config = dict(
    n_layer=13,
    d_model=256,
    n_experts=80,
    experts_per_token=4,
    d_expert=64,
    d_shared_expert=256,
    activation='swiglu',
    moe_layers=[0, 2, 4, 6, 8, 10, 12],
    n_empty_slots=20,
    router_score='softmax',
    normalize_top_k=True,
    routed_scale=2.0,
    balance_loss=0.00482,
    balance_bias=False,
    router_z_loss=0.0001,
    init_std_router=0.0183,
    lr_router=0.000477,
    n_head=4,
    n_kv_head=2,
    head_dim=64,
    vocab_size=4096,
    norm='rmsnorm',
    norm_place='pre',
    norm_eps=1e-05,
    positions='rope',
    rope_base=10000.0,
    rope_fraction=1.0,
    qk_norm=True,
    attn_scale=0.125,
    tie_embeddings=False,
    parallel_block=False,
    init='uniform',
    init_std_qkv=0.0271,
    init_std_o=0.00532,
    init_std_up=0.0271,
    init_std_down=0.00532,
    init_out_by_depth=True,
    optimizer='adam_variant',
    lr=0.00114,
    lr_mult_up=0.691,
    beta1=0.9,
    beta2=0.95,
    lr_head=0.0163,
    grad_clip=0.5,
    warmup_steps=384,
    schedule='wsd',
    decay_fraction=0.938,
    decay_shape='sqrt',
    final_lr_fraction=0.1,
    batch_tokens=32768,
    seq_len=1024,
    doc_mask=False,
    z_loss=0.0001,
    train_tokens=292200000,
    steps=8918,
    dataset='wikipedia_en',
)
Below are experts of layer 4 (counted from 0) of a mixture-of-experts language model. Rows are named router (the router's row for the expert), down (a neuron's output weights, with its number) and show model dimensions 0-255. Each number is 128 + 24 x the weight over its row's rms, rounded and kept within 0 to 255. Numbers have three digits each.
Before each expert's rows: "comes before" lists some tokens at least twice as common just after its tokens as in all text. This comes from a sample of Wikipedia text that the model never trained on. Tokens count by the router's weight.

# expert 74
comes before: "\n", "\n\n", ",", " and", " (", "i"
router:152136134122114099071115129152114186136117081092120139077100116150146095117163155120149154125164119090118144096142162127143140135126124156102137137125103119151146162165106141136128126110128134158080136112133099126095136144091139157129135123144097160134146121136131086115130133143118140129134146144135101111065123122099128093149134149109145128091168177156162110116164096104099112139135073115117133096093100108133110113148163119100096099116127120159117134128113129143135156078129125147082141107184129130182172133118158162167157119140139140159128105134103139166103124097125071141207129117135116149130104140144137162123135105133119106141123148109162129165150098113151119146144172114136137129133135149124156136175110113104145167131163148153092132086126103094144130150078114
down0:111139123158127121132152099160124094137088099166089123153124109082126134132124134146165173138145142117131131133153108100135135139112139114111097108117119111116146152133141091118140152102125109101131127156107127152136156127108128092083115106173141143141127107101107159112138117128119119112108148088113122124180211160120142101097122171174122135144152153126138128129108144135138116119149155081065075121123128112083151149087112096144111083118115097084086168123120103117143148150153122120124104121152130083077141117090108117135150150132116116139119131131103147124157141129096143062109149114101161128124140118186130118127067134095148107155129127165126162100129161156087098099130122123153104150104085104129131127131132119122057109095103137164118111168118144118094116142121122

# expert 53
comes before: "-", "- M", "ed", "- P", "  -", "- S"
router:151163112149103108131141126144108160161134116087129149107115150122126101103154128125169170121153122114082113115160163084163124154111141158105126114123107115119141105147122121172147141145092086142124121109094106130123138150105111131138149084140156157131143123107185120119121138138125116119062144160113119111077135137123124131165142150163142126133151138111140100115136130132086116177143084092115101120058138119177083134119137104126126132124124126132109174180122133112152134137176132140111169129126127113121136101086159121179152165145139140143148080149113152140158124075089103123153186154095126093114096169192146142118112095134150111097105109114165167156121122114152104177142138112134098132115153138119115128145125118106149128102138129147122130097120097105122159127131174
down0:127137094103163095073135142108118138128118133132160110079138128104107131161115098087109122140140115148117098169154134112159121155139186125111131070140114151119106137150105147141120127160159116129138114119136189150122121157165154084126151145136133121111139144099088137167133143102118147133063088138174094117087166132130113115169133111102082119133076148184102131182163091131125130122111126125123117105126168113126114133166149124101146161102083135179121159189160114134130111155126133162115092122103182140140107129133147133153119155161113132110123105108141130153128127118159144064115144131130141068131115127100134136146148156162154143148140109133146146156126116134111132138132123169153117152129107117173149092118138138114087145125128116151167114111150116157137123145158147

# expert 64
comes before: " | ", " |", "; ", "\n", " ", "s"
router:095125115133110102082118115136121169129099102115125122073098096116124087112184154104119130093155134089119129090135142144120109147145123167117149152116113127147154127126113138150165124138146139141122167157141095136099130115098139148123100140136137132139111126145156113093156111116162102139123150149125131130111155103086132113111163125145165091113140158147158132085141095130098089166096121103133124123049117101115129149119161110107095116134163088129127136115134120165135136106144107105116110084152087113154165116118160155182185150141146143135142093167096146152112140107103084131179115130112106111106126156172121186106151099105126082147134136102140150137180117141146149140148163090149121137080149159128118121128082099127129162119153151158092111107118101101147142125124131
down0:121088161160103087156096153159172160098111153140124109165135163141132137109138145147147151136099132135142157094126099130109115135110158159079117184102150177134133111112084135162168141124098132127161129111135071140151147086114120123098139104097138121113147167125129127149096124173103145167166145126083152143137124107090137113132115135188134093108176136111112135155121181108139117138108133125128146165103125153116139123119091113129080090132132140151151109138148099113089146075116110116163138148130153133164136094158114116120117083133163123128139119172121147121115179162136128147144116131133135147106101154058130094123106126139096118102128112142114141132113152117096132088135125103149137158140170106146115144111177109147103149171109140079115112123100137125115141086133135

# expert 36
comes before: "\n\n", " The", ")", "–", " | ", "\n"
router:155127133148094075100160094134116169128128112096125135099097122120141088099167130110120149118135127105109139103128164145139093128147155167074120161115099133160137092150096121142165154145112113149108115107106073128094122129080148119137141099140127143128130129100166105108117119158132123157080152134115107129092119131104136064131158140167139102136160161121136093123173092136117092170130089110117136111105123126176107119146130093100106122123130120152157127144122087171137161119141128127082162105187118133144143143125159130150160126112148154150143105153085137164105097107125125135133112133103126128127100177163130167102133132135145091117114134099158106153136141084184093140120156129150097107126124158118114129172124125093174131079169120119106129116115097100128127154096110
down0:143127186116113131158116148160162101108131136118107144121143153146159126108115135109132144131127085123109134115168109100099164107139167086131108199145087115161149108146120146157138139149094117161123147170087132125135113121108151166136134103095091125112090110114122136114139104177123094129114140142100172129101149143133143125145124141130147160110110100143103113140068098115124105120133111108105183144127140146156141123134042123128093111125109158139118102132110113100092130118133137153124128067113152112173118125127160109153107111134134113100084142178143154137096131151170092166169107126138123145099122161090132128129091148137128150144125131128165149127163134101109131144096149140087102118121131092091134172149135168125120161149120156100082125138177161102121131111164143

# expert 26
comes before: ".", "–", ",", " |", ")", ", the"
router:125126132154083109094143114143148184153096116140113132115091100122124063114171165111123141091154143096073140089141165129123112133157130145101124134159091131167157112144109139136146146127143133140113110149131074149093116127116158123123107112178137124139142101120141135097156106161142123171106144165104155112107169120107126107143164143161171113098148134129149077106128097142081113166134110115119141105092118115129095140125155103106092129129164121163157130127139107178147133102152114117090142091155105125155193139118167147166201158124167121136177102152109131166117123126102082131159123140119119097114094154170118148103123116124128104141114134127148134155154140129167149118143128102113128098125106145113132144140076131130126147086137131135124136113101128106131160162120128
down0:120138129130197168124109104144107072146105144117065124134135114137131147099116101058121120129087135167119118124145123125114157174123095120177141112130154154136155104094152158152113141132112115094149110135132180150148126127164139131139147148104147153143112157151109130179139098131181126118131152116108104109135134156181101117138121117114142116126133137131098117196158124106136139134170139132179050093107133118136141147147114122122131124137138097044083137119123109098155134098119104125144141155114166114122118148151133109132146132107109141124149112129143136129108116136139117120135119110156130135116086110136122128209116130098111145148100129136164128158149127121134092116120090173147077150130108166120134117093121123126108127107115098117147163163135147163172097127118139

# expert 0
comes before: "-", "|", ": ", "- •", ":", "- P"
router:138128100118112094110160131139086170141127118111082155124080131117159135101141124124143140126156140079118123114146140123145110132141142116083131156111104113126155127120103110145126110138070102151119155118112139150132159117105138158133130118146142164166123130141185129129144116164148077116094138166116112153130158118082113080111167129147147148095150162103131130087162118087082116143101125121133101105078124140134082112133122099128117100136141101120093155183126144176175159127149141086080136100118134107145129107111179148150118154145130141149123108137117129163120133123101093136159152129093084126114073168160125133144098085100136098114111120124146180142145114143178118148111153089125080148099117116103157114141125127134173110097126114152109112095126116091122117123111161
down0:140128146144111147153121099112149158110099083141123125115096104152174155128103142098149107096156140085130142108095134127108117107097159096121140108134131147095134103093119093160086126112176101184130106123121146121137117100099113136129150105184122083099097135106108108099141140144130175078145144156128146101121129088136115120125106109155085110106149135122115130107092113137145156179125170133110107165144161117131136109103105096183106115119138116137117153106113107114141113106151118145146103120120090098181133132109168158105080136147059129110105134142142111088126103092171149143118136126096121138111133118131108166114140139139102062148153106132093148094121163114116091138111103096115136124106110144134113116097119139119138116095159139125172124167105146103173152146166148

# expert 52
comes before: ")", "–", "\n", "),", ".", " |"
router:133140125135115096063125109172112196142125093098100142080080120134151071119178142115136184119160145132111109116124147116135082125139131122103145135134116100161136132142085113133130147129130123138130127140118119137117134109103160159111110123165144159142128097090146100094138112144114128152094147155154124111077163123086133100145161136118140127104127139138135133107129122110071080153137093098092155106109106144137119131112137122110055098114152113151138131124142130144149168070160145127092127099164081113138176141106151164168165149131144124137136090148122131148129145118111087158166128112109148119105108153157124174101134098129105093134109121106156123132152102107152120126128172124115111118111129133115122132174119151153161161118153112133123087119106104076118156139108138
down0:077089154196151144128150143147116111128141142117122106172112096089067126135132119104131138104146135133103164125078130146122164130151112103144137135132124139127134138119134117159134178139156140181114136184109102155134150142099101104124122174140091119154081151081130179126117123069138100112115149077116098193149157131117137152129152138117125177120113132123104159132110140152146137116120133127128132130142133164156138112147138081104137116099134153109118090132138110123146179107108132114114119109140086141129075105134134129103121142157120122133151158102112088154116132137138146124135068111137140128137124145138167104132087098167124142186118161145144140120116126134127166125086133119086118134151130160146102136087153116126153091078105149092090122096102159125154114110138115

# expert 55
comes before: " | ", "| ", "|", "===", " |", "=="
router:107114091112141104119142121138112136141114127137126113113106089070140112103194158106127140086182139114092135127131143136127114145148122163098139147134103131151164130146120140141153121151114130142133152118139082122106114154106152128099118145146134147101124134128120151119145105114136074138105154154118122147109183129099086094132168158145155091122130182115180091100138076118138108144121114109122109120038113104135097135138143109113117078149151115114119122118112118183129141106151100103119154078143101113161141099101135147161195154145119140159169088146075140168134150117097099139147134143108122117135128156145119154131112126117155102136134105111161167133185135121161140146145144108134101132087126139138162105092114094094144161105145120126110122141103122101151147144112141
down0:159125139151153064137123129177098115135171150150090117152100144128109140128141138151167163123120109100112113166143151192110158157149088141153143133144123120108132083143128106113100109129170093082127099126114153154103112114124130167116092096182127115145133151138105175121126116139141115139120156145120147115115133122110098131153101155161137129147145141125132069133158118082117112133141136120107119143137151173115168144123126171146135110058106140134155096151127152127142077114129144109113119159158131085116108088055160146171137139120146124128091116133109109119074128114100085140080142152112094131127112142121139136121154191125155115157151160145162108139136122144155130141137136160101146126157114152138134101136090103119125129120127119127160177100130119118164142096100127

# expert 38
comes before: ".", " | ", " |", ",", "–", "0"
router:112138122142071099135131077143133132160106131097107129093096139114124115077162145111116142150136139063090152108155117126134126180129141160098116144175110138127158125189112152138120151128082136140115155120113095156113142158079122155107137114138140129142122111142138127105118115154174129142110147124114097123088163141079101101152135126161138127102149125099175071114134132111092125143115080094096109125109111094167126164129112107131096101153133109163132149145106115143161158144150120124118120109129093110137136117107181124156159163137149152168167109150097130168159136083102126126138117182099137139108108156159137148106119073132144100127112110119132148123142132096168118152151166103150089124091112143115154134149084118114146167107139106143112099103114105123149153129124144
down0:122121105141115129151127143085084124167153138154145150099118168084159106150093138135090129087137139157124093136137093090154129113115145140109170164122132115118152172164103173095111128167125137126115140114093143137133112149128140136127132147109161116090132108106113123137110105123129154096176147141151134125095081112169123146151137102113132127107129160127128140154123120132146116103140162136092149157129155116142118126130084135113154141086083117141127114093144128117121138166162099106113108084136155143126087153148115141159151123145121116112131144085095087093126143147173114080178128109097093075160067104136139136093108127133161139125080128093091153149129138143111093120076136113142145114104140144097145132139124107119138114129193129129100097128090108106138160142062112

# expert 35
comes before: " | ", "%", ".", " |", ") | ", " ("
router:143127084126075067116132120115107143136078132107121141076056112096150119094201127132127136149134137106125123092156149103146119138169152168099152161146094138118150125136100137160142165134086126159125141105116082132131132136093126156132122119122130150171127143105155091102141114138193100137121114129113112120137138143096150105142148142111141130126141151123132096091152077144099105153110114127132131118064143112144101126143152109101114093152139102145115135124117117166115166121165123095110142104128118114144153096115162178149166175098143135143143140147071144160142094133087086144155128111109147139106111166168118152129123114139149128125125109123159134135146137113164104143130150143142113099133159141116131107157118122105135124078162135139134122088138098097140104143076161
down0:099131134128120141135123064128136133116123102123148120108105162125142108131155116140150103119123116200157150127107145162132120121176138166091194123112079097144129144142165138162150144071136133115130087141137130117153150115128134112104084120145112091124129112139156120133136101124126129125095166104149097169128130155143162115100120169119114125115136105110173095175137121104129119092155141137131142120150147163132095175124152123131150121123110067087177126172150164134099093141082178109108141113104164146115142098111117113127116136124113135124074107147134127125130140126102080094134117065119146134145149107115136095159123105124093096111147120163108095137115118092117110097141133161097134150152180162108100132117146166148164145165128143136131158128103111089115161116127114

# expert 70
comes before: "The", "==", "===", "-", "In", "In "
router:100157106144090122129127047157103131144124085096113180127115102107152119087165146121157168136152156135102128092150120107134110135129120118085127128155117127153138134147124130159116159159113096120120094102125108136125139166122157150116130084174152149149136118098138105101177106162150132159098161161112118122083124134124135103132154142143125131119141149106121080127137126095115108144158098120075073111094133126139098150118142125119107093142107137137128124120118124109146166131191154125138176094165139120152148128107137132160173151120134142107161108106121143165155121092111088132139161146083131127114085144151130136132108100124107107095122130116144130142183153076186114169140191110157090149130112122104138132158112131122154164101156095134129107128106115129155132130122135
down0:112143098166124156118119145144157132133147102155155109107154123112127124136125142149159148114110102101145157124187142128182089118123108143126128130149108144107172124164123112131131109119115144134112123149112072125100141122137101139090119179149154133115128115195127144125074144124143144094116120087096099097126117082161099095105107127192112112159137086134195131126143111124166126140135136144099123167116140156097171115115123077141087100093143132139124166089155103174122153160147095145119119096161147166093142135120128151111134143167074131106130106147154109086115120181107137125107144135146128152151107169136132135142159131102157136141156108115109177127117134132141152130159148106130117139139142090104132151138110104153179168083111126117128130169141131157142117133112121